config = dict(
    d_expert=192,
    hidden_act='swiglu',
    batch_tokens=131072,
)
Below are experts of layer 5 (counted from 0) of a mixture-of-experts language model. Rows are named router (the router's row for the expert), gate (a neuron's input weights, with its number), up (a neuron's input weights, with its number), down (a neuron's output weights, with its number) and show model dimensions 0-255. Each number is 50 + 15 x the weight over its row's rms, rounded and kept within 0 to 99.
After each expert's rows: a language model's description of what the expert responds to; "comes after" lists some tokens at least twice as common just before its tokens as in all text. This comes from a sample of Wikipedia text that the model never trained on. Tokens count by the router's weight.

# expert 30
router:59 36 38 47 77 55 57 59 46 49 46 38 52 29 48 40 18 64 48 61 39 51 34 34 52 64 71 60 61 76 51 48 37 68 52 68 73 79 68 51 39 18 65 61 64 62 49 35 34 37 32 45 43 57 43 57 49 53 42 66 47 48 27 64 77 43 47 53 36 50 51 26 59 72 36 63 33 23 59 62 60 49 67 42 65 44 41 36 60 74 70 57 17 67 44 70 50 37 48 43 47 43 61 40 52 39 58 40 52 34 39 71 39 44 47 45 42 80 39 65 57 19 48 49 51 30 46 31 41 61 58 38 73 60 54 41 45 35 37 44 45 51 61 26 57 63 51 33 58 41 86 62 33 67 42 61 66 65 53 00 75 78 35 35 41 72 39 38 46 50 57 28 34 30 41 55 22 51 43 29 69 35 54 57 37 39 51 47 64 50 77 42 39 47 59 23 33 15 60 41 40 58 33 40 46 45 50 34 52 34 59 63 47 23 68 67 58 34 19 60 18 50 66 46 31 00 58 53 44 28 66 40 44 43 77 31 55 67 36 32 63 62 51 50 53 54 14 54 34 58 58 40 33 64 75 51
gate0:48 46 52 57 43 33 53 51 61 45 34 53 53 51 33 43 54 27 46 44 33 48 36 38 36 40 60 66 51 37 62 49 70 53 58 43 56 29 64 28 43 76 56 37 62 64 34 51 39 74 54 51 44 43 37 67 58 43 46 70 23 76 51 38 31 14 47 51 49 71 60 22 48 43 85 53 24 46 54 61 45 44 47 75 37 57 80 47 49 44 67 46 57 64 19 54 64 35 54 43 42 27 54 81 11 38 55 51 37 60 31 54 82 32 45 62 73 34 23 64 32 52 52 57 82 43 61 55 73 40 60 45 72 31 32 41 81 41 56 36 55 52 41 42 68 56 47 57 63 33 56 61 23 44 61 38 64 46 43 46 76 38 83 60 79 21 48 54 33 39 35 33 50 55 57 32 47 66 11 56 41 38 33 62 48 67 25 64 40 46 48 56 46 61 46 89 68 39 43 57 52 80 19 41 53 16 34 76 37 62 64 75 30 48 52 40 62 69 70 78 42 46 48 32 44 36 67 49 50 47 55 37 45 63 29 41 59 55 39 57 60 59 35 61 57 35 85 22 48 40 24 49 37 51 49 34
up0:43 41 21 73 58 18 39 49 58 50 40 69 56 48 26 47 46 29 48 50 24 29 60 41 33 51 50 73 65 42 48 56 55 51 77 12 63 34 78 38 24 86 57 45 62 60 47 56 31 72 61 61 47 50 39 40 48 64 67 45 38 71 44 32 34 50 54 50 69 56 68 20 54 61 87 63 13 50 58 35 56 63 48 62 30 68 77 38 37 57 59 56 57 63 44 52 62 44 38 23 55 46 58 57 37 54 51 57 58 62 43 38 90 45 61 58 83 39 73 60 33 70 56 40 80 45 51 51 51 30 71 49 69 28 55 33 64 18 67 67 55 56 40 68 41 47 54 47 56 34 50 69 22 39 52 62 69 49 43 38 59 29 74 33 63 40 72 40 30 42 37 35 47 51 52 38 41 45 20 73 52 26 43 62 52 37 52 54 35 55 56 53 52 61 41 76 68 48 32 66 59 71 39 40 61 30 28 57 45 39 43 68 39 46 43 38 51 64 71 76 50 54 46 43 64 21 84 34 47 55 52 49 23 82 37 44 74 47 57 47 44 54 35 66 40 41 77 34 54 41 37 41 24 31 42 35
down0:41 67 46 46 50 46 20 21 59 74 60 59 55 37 47 51 76 65 35 67 48 34 40 53 58 29 39 72 47 52 42 48 37 47 46 68 60 58 35 61 66 52 47 44 64 55 33 56 46 55 47 37 29 59 68 66 49 79 10 69 43 14 54 54 40 37 52 69 65 32 34 88 36 65 18 58 56 72 08 30 45 42 81 47 71 31 61 67 37 74 52 24 44 49 65 58 46 54 45 75 36 50 64 59 34 49 45 58 74 49 64 22 50 59 52 53 68 74 57 53 69 76 48 39 71 61 57 57 69 51 27 55 59 58 58 55 55 38 58 72 42 49 48 34 55 63 73 41 56 51 43 43 52 61 32 51 52 31 48 53 13 63 31 53 73 61 60 31 40 35 70 45 51 57 21 62 41 33 64 83 42 44 54 34 36 59 24 69 20 52 45 38 31 33 38 36 56 58 57 54 61 35 59 57 48 29 40 57 48 55 53 58 62 92 37 54 32 26 81 47 42 55 30 46 48 61 49 18 53 41 35 64 59 39 53 31 48 26 78 28 53 44 58 51 39 56 36 59 34 58 49 37 49 61 52 10
Line breaks, Chinese pieces. Mostly line breaks ending table rows and paragraphs; also pieces like ine in Ch-ine-se, Submar-ine, New Gu-ine-a, and Z-ea-land.
comes after: " |", ")", " =", "---|---|---|---|", "ia", " in"

# expert 37
router:62 40 44 39 57 45 17 56 69 32 38 46 57 47 65 52 34 39 53 47 32 45 76 55 57 76 74 68 71 43 55 52 36 47 58 68 67 58 52 78 46 35 32 76 62 55 20 35 60 38 50 62 75 45 29 71 44 24 35 79 61 57 41 67 62 42 50 47 50 36 50 41 18 52 21 35 48 36 60 66 80 42 50 47 49 46 43 50 63 44 70 73 54 63 36 50 55 62 37 42 33 33 65 58 51 37 65 42 74 28 50 50 70 44 84 61 51 44 22 46 58 46 37 21 67 44 40 31 40 60 35 43 62 65 57 52 15 73 49 28 48 34 63 51 75 71 37 44 35 30 51 68 42 81 49 48 63 36 67 46 57 28 45 56 55 60 50 80 62 91 34 54 43 53 58 19 40 20 29 31 62 55 47 70 49 72 35 60 52 67 64 64 31 56 43 53 40 41 50 51 36 40 25 47 35 38 43 49 73 27 45 56 46 27 73 64 52 43 37 51 44 56 32 10 28 47 56 57 39 28 72 55 70 35 52 46 67 63 54 47 67 61 44 62 50 88 30 55 30 72 52 27 57 45 53 29
gate0:56 49 58 50 51 56 66 45 37 59 46 27 32 53 27 23 38 52 47 54 48 36 64 60 58 66 69 59 41 27 41 62 41 43 76 65 33 59 72 44 49 67 71 69 37 61 51 33 46 28 46 49 58 26 44 66 37 38 56 55 42 52 47 55 35 72 32 55 44 36 45 72 46 54 89 36 49 53 35 82 64 38 35 44 37 50 80 40 41 62 44 44 68 63 40 46 61 64 00 48 49 37 71 14 18 54 66 44 60 68 57 68 66 60 68 49 56 71 80 19 36 42 62 54 31 22 69 23 40 68 21 65 80 42 48 49 68 57 51 59 35 56 59 34 94 22 36 59 13 57 70 45 41 51 37 51 56 54 52 46 43 63 45 45 42 35 65 41 56 67 75 56 63 64 61 43 64 60 44 47 67 42 58 31 52 67 31 58 67 35 62 79 48 60 35 51 46 54 63 29 43 65 55 63 60 49 59 58 48 60 18 26 61 56 60 21 22 60 44 65 41 56 71 25 51 35 73 46 55 66 49 52 72 35 56 44 28 58 35 22 55 48 61 56 46 46 31 36 55 49 66 50 26 64 49 42
up0:27 61 41 37 55 39 38 57 76 33 52 61 57 58 47 61 64 42 58 55 64 69 30 36 58 51 32 58 60 56 58 61 62 73 59 53 64 31 35 47 47 55 72 23 59 66 84 54 66 45 86 54 75 60 39 49 65 50 74 46 56 59 66 51 52 20 62 40 62 62 41 45 92 48 23 67 51 59 45 38 25 61 41 39 60 72 32 62 36 24 60 38 38 53 56 34 49 46 83 59 30 55 69 76 57 76 57 58 36 22 53 18 43 53 58 29 45 38 05 51 40 82 44 64 67 68 19 76 47 50 63 42 30 58 59 60 54 38 40 36 40 32 43 45 20 36 66 62 65 14 37 57 44 41 71 60 47 51 42 50 49 60 38 55 77 69 18 57 57 24 47 64 39 42 38 74 50 24 44 69 44 61 59 41 57 34 31 59 24 42 51 27 49 32 57 61 47 34 38 42 51 17 78 36 44 59 48 52 37 38 57 63 52 48 61 78 54 32 77 32 52 63 40 70 40 40 47 69 44 60 59 34 49 40 63 61 82 43 69 50 55 54 32 45 55 40 53 44 33 57 56 59 52 42 35 69
down0:23 55 45 86 25 54 28 32 47 56 48 28 66 35 46 43 39 45 61 73 56 66 72 71 42 63 52 49 61 50 49 64 49 30 54 30 55 60 49 66 35 61 35 44 34 42 35 34 39 63 69 30 62 37 70 66 44 49 59 57 40 65 48 53 55 79 65 66 42 24 50 56 63 46 40 46 42 27 37 59 89 33 52 46 58 56 62 46 42 62 27 46 31 82 45 56 56 50 56 40 42 29 69 61 48 28 58 54 52 33 37 41 53 28 49 42 34 91 62 47 45 67 36 40 48 43 61 35 69 54 63 65 19 36 94 40 58 42 47 65 74 25 57 51 37 63 44 35 32 59 56 44 38 49 61 67 84 52 55 45 35 63 35 60 31 57 43 53 56 52 40 46 59 41 51 30 33 61 82 18 84 56 31 46 49 32 40 53 33 42 58 49 36 62 74 60 34 81 70 83 61 53 24 53 48 53 36 66 97 57 43 84 48 66 40 47 87 66 48 45 51 43 35 24 48 75 39 30 38 61 60 47 46 45 62 75 60 81 47 27 60 52 49 61 60 36 46 61 67 64 39 41 54 52 44 44
Verb and stem pieces. Word-initial or mid-word stems of verbs and nouns, often st, such as co-st, demon-st-ration, inter, served, sign, consider, continu.
comes after: " ", " to", " was", " con", " h", " be"

# expert 40
router:60 45 21 46 45 40 35 65 55 26 39 50 58 52 29 38 62 39 38 27 46 61 43 55 61 62 37 47 58 55 57 60 16 40 47 53 79 62 54 49 46 58 30 85 58 67 58 29 56 59 48 49 58 37 25 61 22 18 38 55 52 54 51 48 76 13 37 48 45 35 51 45 42 32 40 47 54 48 47 60 57 57 57 17 53 38 33 57 46 62 58 55 46 42 28 87 56 64 39 37 47 53 66 63 43 07 46 42 56 12 28 42 54 25 50 60 61 37 70 43 46 37 30 50 76 32 69 40 45 59 26 52 51 63 72 59 53 42 43 27 38 37 63 53 65 77 46 65 35 28 56 63 40 61 53 80 52 26 71 31 36 70 62 33 47 45 24 75 72 68 56 16 65 36 45 29 39 31 31 39 64 38 42 75 39 55 64 35 41 64 62 28 29 37 44 60 32 34 62 44 48 51 34 49 69 35 61 51 78 54 58 46 65 25 50 69 66 40 56 48 40 67 28 30 34 38 49 39 48 58 28 56 56 52 85 23 76 69 62 59 89 50 48 40 50 66 48 33 46 53 50 29 44 65 58 33
gate0:59 51 53 91 52 60 61 85 65 62 02 61 40 57 58 52 40 72 50 55 51 09 79 56 48 27 42 35 33 74 46 75 47 33 40 59 41 40 75 36 57 52 73 75 56 15 74 61 76 63 51 53 41 51 44 54 60 58 71 41 22 45 46 50 61 63 30 13 34 48 44 37 28 54 40 36 62 75 51 24 62 74 47 52 61 55 50 60 48 71 32 42 55 59 88 70 73 49 69 62 42 39 50 48 54 72 45 70 37 32 48 41 42 49 52 52 53 34 18 44 47 39 58 27 71 56 51 55 56 14 38 37 37 51 47 50 51 57 51 65 63 47 45 66 60 47 50 51 41 22 45 48 56 55 62 39 45 45 69 36 67 66 37 52 51 27 33 32 29 46 54 41 65 40 47 34 26 46 34 60 80 96 30 44 52 40 55 31 57 79 47 33 31 74 60 56 45 56 47 49 32 58 41 52 57 33 48 39 45 42 59 41 61 55 56 31 45 40 47 64 74 44 45 50 61 52 62 52 36 48 33 36 62 39 25 71 49 24 53 37 31 69 50 45 25 10 59 30 45 56 39 69 50 49 67 42
up0:64 87 58 37 43 49 74 44 67 59 68 56 51 43 31 66 39 90 53 71 37 27 66 53 34 36 18 68 76 72 54 48 53 47 47 54 34 17 70 52 54 33 35 63 49 72 72 58 29 58 59 42 52 46 33 41 56 38 69 32 26 42 62 39 65 62 63 47 38 65 46 66 36 55 35 59 41 64 30 53 40 53 48 69 60 49 45 70 59 82 35 44 33 54 29 38 54 31 53 54 28 39 70 51 53 54 58 86 49 80 45 67 53 46 72 40 48 58 48 64 59 48 55 71 67 56 39 64 41 57 38 69 64 85 46 51 67 62 57 56 77 80 69 46 49 33 61 45 51 49 31 17 40 71 54 31 46 73 34 31 49 57 66 59 19 54 64 40 52 58 52 56 42 29 70 63 77 31 42 53 44 46 42 39 52 31 50 52 40 49 29 33 42 56 25 45 45 53 89 82 51 57 57 73 60 54 23 42 45 30 48 39 56 45 37 44 39 31 53 65 58 29 48 40 51 45 59 59 25 61 18 31 56 51 20 69 66 50 79 61 45 56 57 46 12 20 32 41 37 48 43 41 57 34 53 55
down0:65 45 63 90 73 19 57 53 42 58 37 31 68 35 35 49 54 20 55 34 61 60 22 55 46 59 24 38 54 46 78 51 57 46 37 18 48 28 38 36 55 39 78 31 31 51 47 42 66 38 49 46 58 54 32 53 59 76 63 56 39 32 45 49 53 64 56 66 43 62 63 58 30 46 41 57 60 44 83 79 62 38 70 72 47 59 62 36 49 57 49 46 73 84 37 56 51 54 37 44 57 63 55 39 60 67 66 58 44 37 61 67 52 67 55 76 45 27 55 47 29 53 49 41 43 53 30 43 49 48 79 69 78 42 36 52 30 30 34 40 85 25 53 44 81 56 38 52 55 43 31 72 72 61 53 50 34 27 57 54 60 45 31 40 47 62 43 39 65 47 61 52 39 49 44 57 53 51 57 67 36 79 46 36 30 88 17 40 48 38 39 55 39 34 82 67 42 59 36 56 38 58 35 46 51 45 31 51 41 44 55 62 25 55 38 53 40 36 60 35 55 49 57 67 46 46 70 47 32 83 64 44 24 46 69 76 22 56 41 32 26 23 47 88 43 68 52 56 28 62 39 43 57 71 89 48
Mid-word is/unt pieces. Mid-word pieces such as is, unt, mp, iz, as in cuisine, cistern, count, plus slash separators in coordinates.
comes after: " ", " c", "li", " co", " C", " mo"

# expert 22
router:61 28 49 39 57 62 29 68 49 18 33 11 59 72 50 37 54 64 58 54 53 42 49 60 72 78 65 42 49 60 64 67 49 53 50 77 69 75 70 58 29 31 52 67 81 45 35 21 48 65 53 70 73 27 32 76 47 69 51 36 67 54 36 63 58 47 29 62 53 43 62 39 62 39 36 50 48 26 36 54 65 48 50 44 48 37 26 48 67 54 58 57 24 53 23 57 44 64 41 52 43 39 81 41 49 40 58 54 60 49 51 66 49 33 64 24 42 71 49 46 51 46 38 25 72 42 62 64 26 70 59 50 82 53 52 45 49 40 66 24 58 20 45 42 69 71 48 50 75 33 85 48 70 62 45 47 59 49 48 61 76 62 42 36 55 50 24 65 70 42 39 49 21 36 31 38 43 38 56 37 58 44 39 46 38 31 56 57 69 50 58 47 31 32 67 13 39 50 75 52 50 32 28 63 54 61 76 64 55 40 75 63 39 32 58 35 56 33 36 30 60 65 28 60 22 42 80 31 33 36 87 49 65 52 39 40 58 49 40 40 63 41 49 45 40 54 50 65 49 54 57 38 54 83 49 20
gate2:52 69 60 61 52 53 49 72 47 34 69 68 44 71 24 42 47 78 51 44 60 39 40 44 42 54 51 47 43 38 52 26 23 50 68 62 67 59 60 58 49 44 60 64 44 48 31 33 40 51 60 70 59 52 47 51 27 68 43 35 50 51 47 39 47 31 58 35 25 34 49 57 46 37 39 59 28 52 18 52 44 59 51 36 41 27 54 84 54 37 91 48 40 40 45 85 53 77 67 53 47 38 72 48 41 41 65 68 45 46 43 38 34 13 60 61 57 33 49 65 49 57 40 67 54 46 50 53 47 38 36 58 43 53 54 66 70 11 67 29 55 42 37 43 55 46 62 45 46 25 29 39 51 38 24 56 41 29 36 47 18 61 36 65 54 66 46 54 54 54 37 64 65 90 38 52 33 51 04 43 80 36 51 67 53 45 73 43 51 48 88 27 48 69 37 80 60 73 69 44 36 45 45 33 79 55 49 27 37 56 38 21 29 65 54 31 51 53 49 41 64 36 63 44 63 49 30 47 30 52 66 68 47 34 35 21 31 21 49 47 64 35 77 50 51 58 38 35 26 25 34 44 32 68 47 76
up2:78 58 73 71 71 47 54 54 56 30 32 34 60 36 33 56 46 44 46 36 36 66 55 40 68 48 90 37 43 54 35 51 51 38 70 50 41 64 30 34 66 40 74 60 41 86 55 37 53 52 46 41 42 60 37 55 39 26 76 59 30 54 49 57 29 65 36 84 28 68 48 43 52 36 54 61 59 47 53 48 24 73 32 45 60 31 52 30 40 64 30 46 60 32 43 27 51 46 38 39 66 64 45 63 62 51 56 56 91 40 32 63 36 53 40 37 51 54 67 50 59 58 42 23 44 47 53 37 47 79 48 88 60 40 83 39 25 45 36 48 44 54 60 59 47 50 33 51 43 72 36 36 49 50 63 42 45 41 48 44 50 32 76 59 58 58 57 55 35 33 77 68 45 66 47 65 52 48 53 60 13 60 55 37 76 50 53 30 36 54 73 45 01 31 48 02 45 60 43 37 63 29 35 38 33 83 45 60 52 49 55 66 68 35 72 52 26 60 47 73 39 51 32 25 16 53 49 37 53 61 26 52 53 60 35 60 47 47 86 38 51 44 69 54 45 44 45 29 67 54 35 40 49 62 33 66
down2:47 52 76 62 51 55 36 64 64 56 53 21 81 55 50 34 49 40 48 71 32 19 59 79 31 57 75 48 56 57 45 55 60 70 59 45 52 61 72 75 29 69 74 70 58 48 41 50 41 76 46 82 41 44 43 41 35 68 57 66 58 50 51 88 46 70 64 35 37 48 43 33 53 78 57 66 57 52 39 91 38 41 66 62 75 53 31 58 44 42 43 70 54 40 57 33 47 53 19 34 78 46 24 34 56 57 29 58 80 48 58 28 30 41 45 58 87 40 48 61 48 47 52 46 63 70 22 58 56 47 51 29 54 36 59 59 60 59 46 28 29 45 74 34 42 35 59 45 47 47 33 53 34 37 41 29 61 41 60 51 51 44 48 50 84 32 59 52 57 58 63 61 41 33 46 60 50 79 54 65 59 63 53 46 64 65 46 47 62 81 50 51 67 19 43 42 80 54 55 52 34 51 61 66 61 47 71 31 72 47 71 64 46 86 61 43 39 56 58 11 49 72 53 55 37 58 62 46 59 64 33 37 36 61 46 44 29 73 48 46 29 64 44 56 57 50 83 29 48 22 72 47 16 53 38 48
Mid-word consonant syllables. Middle syllables inside longer words, often following s, as in inters-per-sed, miss-il-e, sim-il-ar, Fed-er-alist, mass-ac-re.
comes after: "s", " S", "S", "c", "os", "p"

# expert 17
router:53 24 65 52 52 51 45 45 75 53 17 24 43 58 47 55 36 77 33 33 33 39 50 18 67 76 48 62 73 53 46 53 34 50 42 43 69 69 57 52 37 23 26 55 57 45 22 39 56 69 27 66 58 43 23 45 40 51 63 59 60 54 33 51 54 53 08 52 48 35 53 44 42 28 30 47 42 56 72 56 61 41 42 51 61 29 56 41 41 62 73 51 49 53 54 54 43 82 44 58 52 30 78 40 78 54 54 33 51 48 54 46 40 13 54 53 52 74 52 61 66 47 38 44 84 37 51 78 23 64 34 61 67 73 44 62 29 28 13 35 50 36 51 67 68 44 51 38 40 30 55 55 52 73 50 63 42 63 45 47 59 60 43 51 31 62 20 70 49 41 40 53 48 42 32 45 19 33 55 57 60 41 50 54 39 56 52 47 61 48 53 32 51 59 55 35 24 48 59 39 31 34 25 41 38 55 37 60 93 36 59 56 35 44 68 80 34 44 40 33 56 44 18 52 37 55 54 54 41 54 48 60 71 51 73 42 99 52 63 42 57 68 59 48 46 94 39 66 42 65 44 44 47 75 75 46
gate0:38 35 45 60 16 38 29 41 23 50 22 50 52 57 41 09 40 66 64 34 49 15 29 64 57 49 38 54 53 39 54 55 52 38 68 64 49 64 24 66 33 58 45 64 39 60 39 61 42 53 31 27 69 43 40 94 53 32 55 47 33 68 71 28 64 68 39 73 62 44 62 57 70 59 40 63 44 35 47 62 41 44 32 50 61 64 49 48 44 38 79 60 68 34 54 50 53 38 70 75 23 60 58 57 32 51 66 27 51 41 33 31 52 53 42 52 38 46 46 30 72 68 33 44 26 65 41 45 21 55 45 54 34 64 42 72 47 50 26 49 54 42 40 36 26 39 23 43 44 54 41 83 34 59 33 58 66 58 60 75 52 59 65 70 44 37 39 43 34 21 54 77 25 66 57 46 36 56 58 44 45 27 42 27 71 48 42 70 31 54 42 54 63 36 58 40 72 50 45 50 39 44 37 41 53 51 40 72 63 60 54 59 53 30 45 67 47 46 41 46 48 84 79 25 35 49 54 46 44 56 77 76 28 47 49 29 58 64 45 80 43 56 58 62 24 47 29 29 43 33 48 49 29 85 40 82
up0:64 50 44 53 73 58 47 37 50 57 76 44 60 26 52 67 62 54 44 25 55 65 35 46 40 42 62 55 45 92 60 35 24 40 32 49 54 41 90 30 58 65 56 39 55 45 51 50 63 53 62 58 42 48 88 37 48 67 30 56 67 32 52 43 44 57 42 37 42 66 44 48 49 44 60 49 44 49 49 26 68 52 76 25 47 39 53 44 64 44 45 24 37 36 60 54 62 45 44 39 84 50 52 47 51 45 41 78 36 48 76 68 54 38 36 48 52 59 65 62 49 41 70 49 65 55 88 42 45 66 46 41 47 37 58 08 42 68 52 55 51 80 44 63 61 68 72 62 58 56 48 38 66 26 53 47 37 45 66 52 32 37 48 29 46 44 52 58 65 76 63 32 63 67 38 27 56 65 62 42 29 87 43 77 50 45 61 57 64 25 45 36 14 56 68 55 38 44 41 55 54 40 51 69 33 40 42 26 83 65 55 71 58 89 33 17 64 57 51 49 39 22 40 74 42 55 56 54 42 69 37 38 69 80 40 81 44 58 49 41 54 40 36 34 73 33 61 57 59 46 49 49 74 12 56 16
down0:52 49 63 51 53 49 28 61 45 55 52 19 65 60 44 73 40 36 45 51 63 45 84 32 43 55 55 37 48 60 53 54 58 22 39 36 79 51 57 48 25 59 52 52 45 62 46 51 33 62 30 59 32 43 67 40 71 69 64 57 51 47 61 61 34 49 47 92 51 48 33 85 72 45 74 41 52 83 54 33 40 52 33 33 23 54 42 48 51 44 43 67 17 32 39 61 46 58 54 21 49 37 42 44 59 57 40 80 54 49 38 50 55 85 51 51 37 70 56 45 69 51 54 71 64 37 52 28 33 37 52 67 66 72 06 57 41 48 51 53 64 58 66 65 38 46 20 51 52 46 69 62 44 50 51 47 54 41 41 36 50 46 55 42 58 46 51 67 18 80 60 40 60 61 50 88 33 58 37 60 84 62 39 39 53 62 59 42 33 39 74 35 47 26 45 52 48 55 46 46 05 49 82 52 33 29 39 22 62 45 28 33 68 48 45 60 57 58 54 37 22 59 42 01 34 25 54 61 55 66 41 68 45 33 42 13 47 40 54 53 36 60 65 42 61 49 42 74 38 41 54 58 49 58 80 61
Infobox field names. Words and pieces in infobox or list labels before a colon, such as Facil-ity ID, Dimens-ion-s, Type, Species, structure, Location.
comes after: "-", " S", "S", " U", " Co", "E"

# expert 14
router:57 34 32 23 55 59 59 42 59 47 51 40 64 29 45 56 62 49 19 44 29 60 70 31 77 58 58 43 54 73 51 77 38 60 20 45 73 55 68 55 70 30 36 34 51 50 55 52 60 70 31 68 62 16 51 64 30 17 29 67 62 49 39 61 47 47 32 13 34 23 55 48 44 51 58 27 54 19 52 77 57 56 59 38 54 38 18 48 61 64 59 75 33 54 55 50 68 80 37 49 46 41 67 47 48 33 43 17 52 30 39 55 46 28 57 51 39 39 37 56 49 19 38 48 63 55 44 47 28 67 40 35 56 74 47 53 30 28 39 32 40 39 61 36 49 53 27 46 68 49 40 48 61 49 62 62 69 52 59 32 62 49 27 56 64 58 61 69 53 40 31 40 38 38 46 35 24 42 17 32 65 32 36 47 23 34 29 52 74 45 73 59 30 33 48 35 54 47 63 34 54 38 54 36 36 41 70 67 54 43 38 71 31 43 54 50 68 44 38 60 48 82 33 41 32 43 67 41 40 13 55 59 70 51 58 45 44 84 53 52 61 81 50 57 44 69 29 56 24 54 37 18 32 60 54 42
gate1:60 50 48 49 62 80 56 56 58 25 60 64 62 44 70 43 66 39 47 32 41 13 26 41 61 54 22 21 50 48 47 55 66 61 53 90 32 50 66 69 42 60 53 59 41 52 56 37 57 32 55 29 84 47 44 39 69 58 31 46 47 34 68 57 64 50 62 54 36 44 58 79 59 61 22 59 76 59 29 38 55 54 75 50 34 44 35 55 60 61 46 42 58 40 56 42 67 70 53 53 64 37 53 62 44 40 41 41 32 57 42 33 61 43 73 54 55 63 45 48 32 51 47 42 43 31 51 20 24 25 46 65 24 41 68 59 69 53 19 54 27 68 32 35 50 34 54 34 44 46 50 29 53 58 52 65 67 48 35 58 42 79 86 49 59 47 50 49 43 87 60 54 35 76 31 54 89 48 19 27 66 30 17 57 43 50 50 51 54 35 30 48 48 64 55 55 60 69 58 43 54 42 93 78 52 58 38 14 31 91 39 63 56 32 49 32 26 32 64 33 48 50 56 61 42 30 33 69 53 40 53 49 53 48 64 51 39 57 45 30 32 55 51 75 67 69 38 59 29 56 71 48 46 56 35 46
up1:62 38 32 38 73 30 42 37 29 44 57 24 70 35 45 62 38 36 58 39 48 60 30 42 66 45 83 38 69 46 59 50 65 35 04 36 58 47 34 46 74 36 67 69 71 52 38 69 44 76 42 61 43 64 58 56 63 49 63 43 74 61 69 38 43 40 47 45 50 42 57 58 82 65 52 45 23 52 57 60 44 34 34 56 55 62 76 23 67 33 60 56 54 28 42 40 49 35 52 55 50 75 39 80 40 57 47 55 64 75 44 96 45 52 30 44 65 48 48 56 76 48 38 64 74 62 54 45 55 38 44 48 50 23 42 33 60 38 81 71 66 33 87 53 45 51 62 80 21 76 56 70 47 53 26 57 45 68 68 23 53 18 29 34 34 47 29 26 70 40 69 42 58 29 67 66 31 65 84 46 55 50 68 59 37 59 54 63 33 59 44 51 34 44 36 58 53 32 58 56 26 65 31 32 51 36 59 65 43 54 49 59 48 65 30 40 59 61 40 60 56 62 38 43 41 67 54 55 64 59 68 42 47 48 38 77 34 61 39 58 56 43 24 52 37 32 40 58 62 29 27 60 68 41 48 30
down1:63 40 48 68 34 35 30 56 28 52 31 68 29 61 69 62 26 47 39 45 54 18 54 72 53 34 57 53 24 62 74 50 63 66 49 62 56 74 52 41 31 68 58 49 39 62 48 38 30 68 31 75 49 25 43 54 53 43 57 39 45 34 27 66 50 62 47 68 34 46 50 32 39 27 67 43 31 43 52 49 18 50 87 49 33 37 25 42 12 54 34 56 43 58 37 78 88 92 47 42 84 64 51 51 61 39 60 63 53 41 51 37 38 57 65 47 69 31 42 52 43 44 44 27 59 32 49 62 62 63 67 60 54 53 35 64 66 46 84 52 28 62 57 46 39 52 44 67 32 79 91 44 37 54 37 28 39 71 45 58 47 46 60 36 66 46 51 67 17 54 54 55 51 76 52 62 35 32 56 73 40 60 24 50 79 65 23 33 62 67 28 29 78 63 41 44 54 44 53 50 62 39 35 47 43 26 54 53 64 54 52 41 49 56 91 44 70 86 50 43 47 45 49 31 49 47 61 50 58 49 28 68 39 47 70 43 57 46 50 50 51 35 58 58 33 62 67 43 35 31 33 38 70 42 56 42
Articles after prepositions. Articles a, an, the and another after prepositions like in, of, as; also word-initial pieces such as de-livery and se-mi-final.
comes after: " of", " in", " as", " is", " to", " for"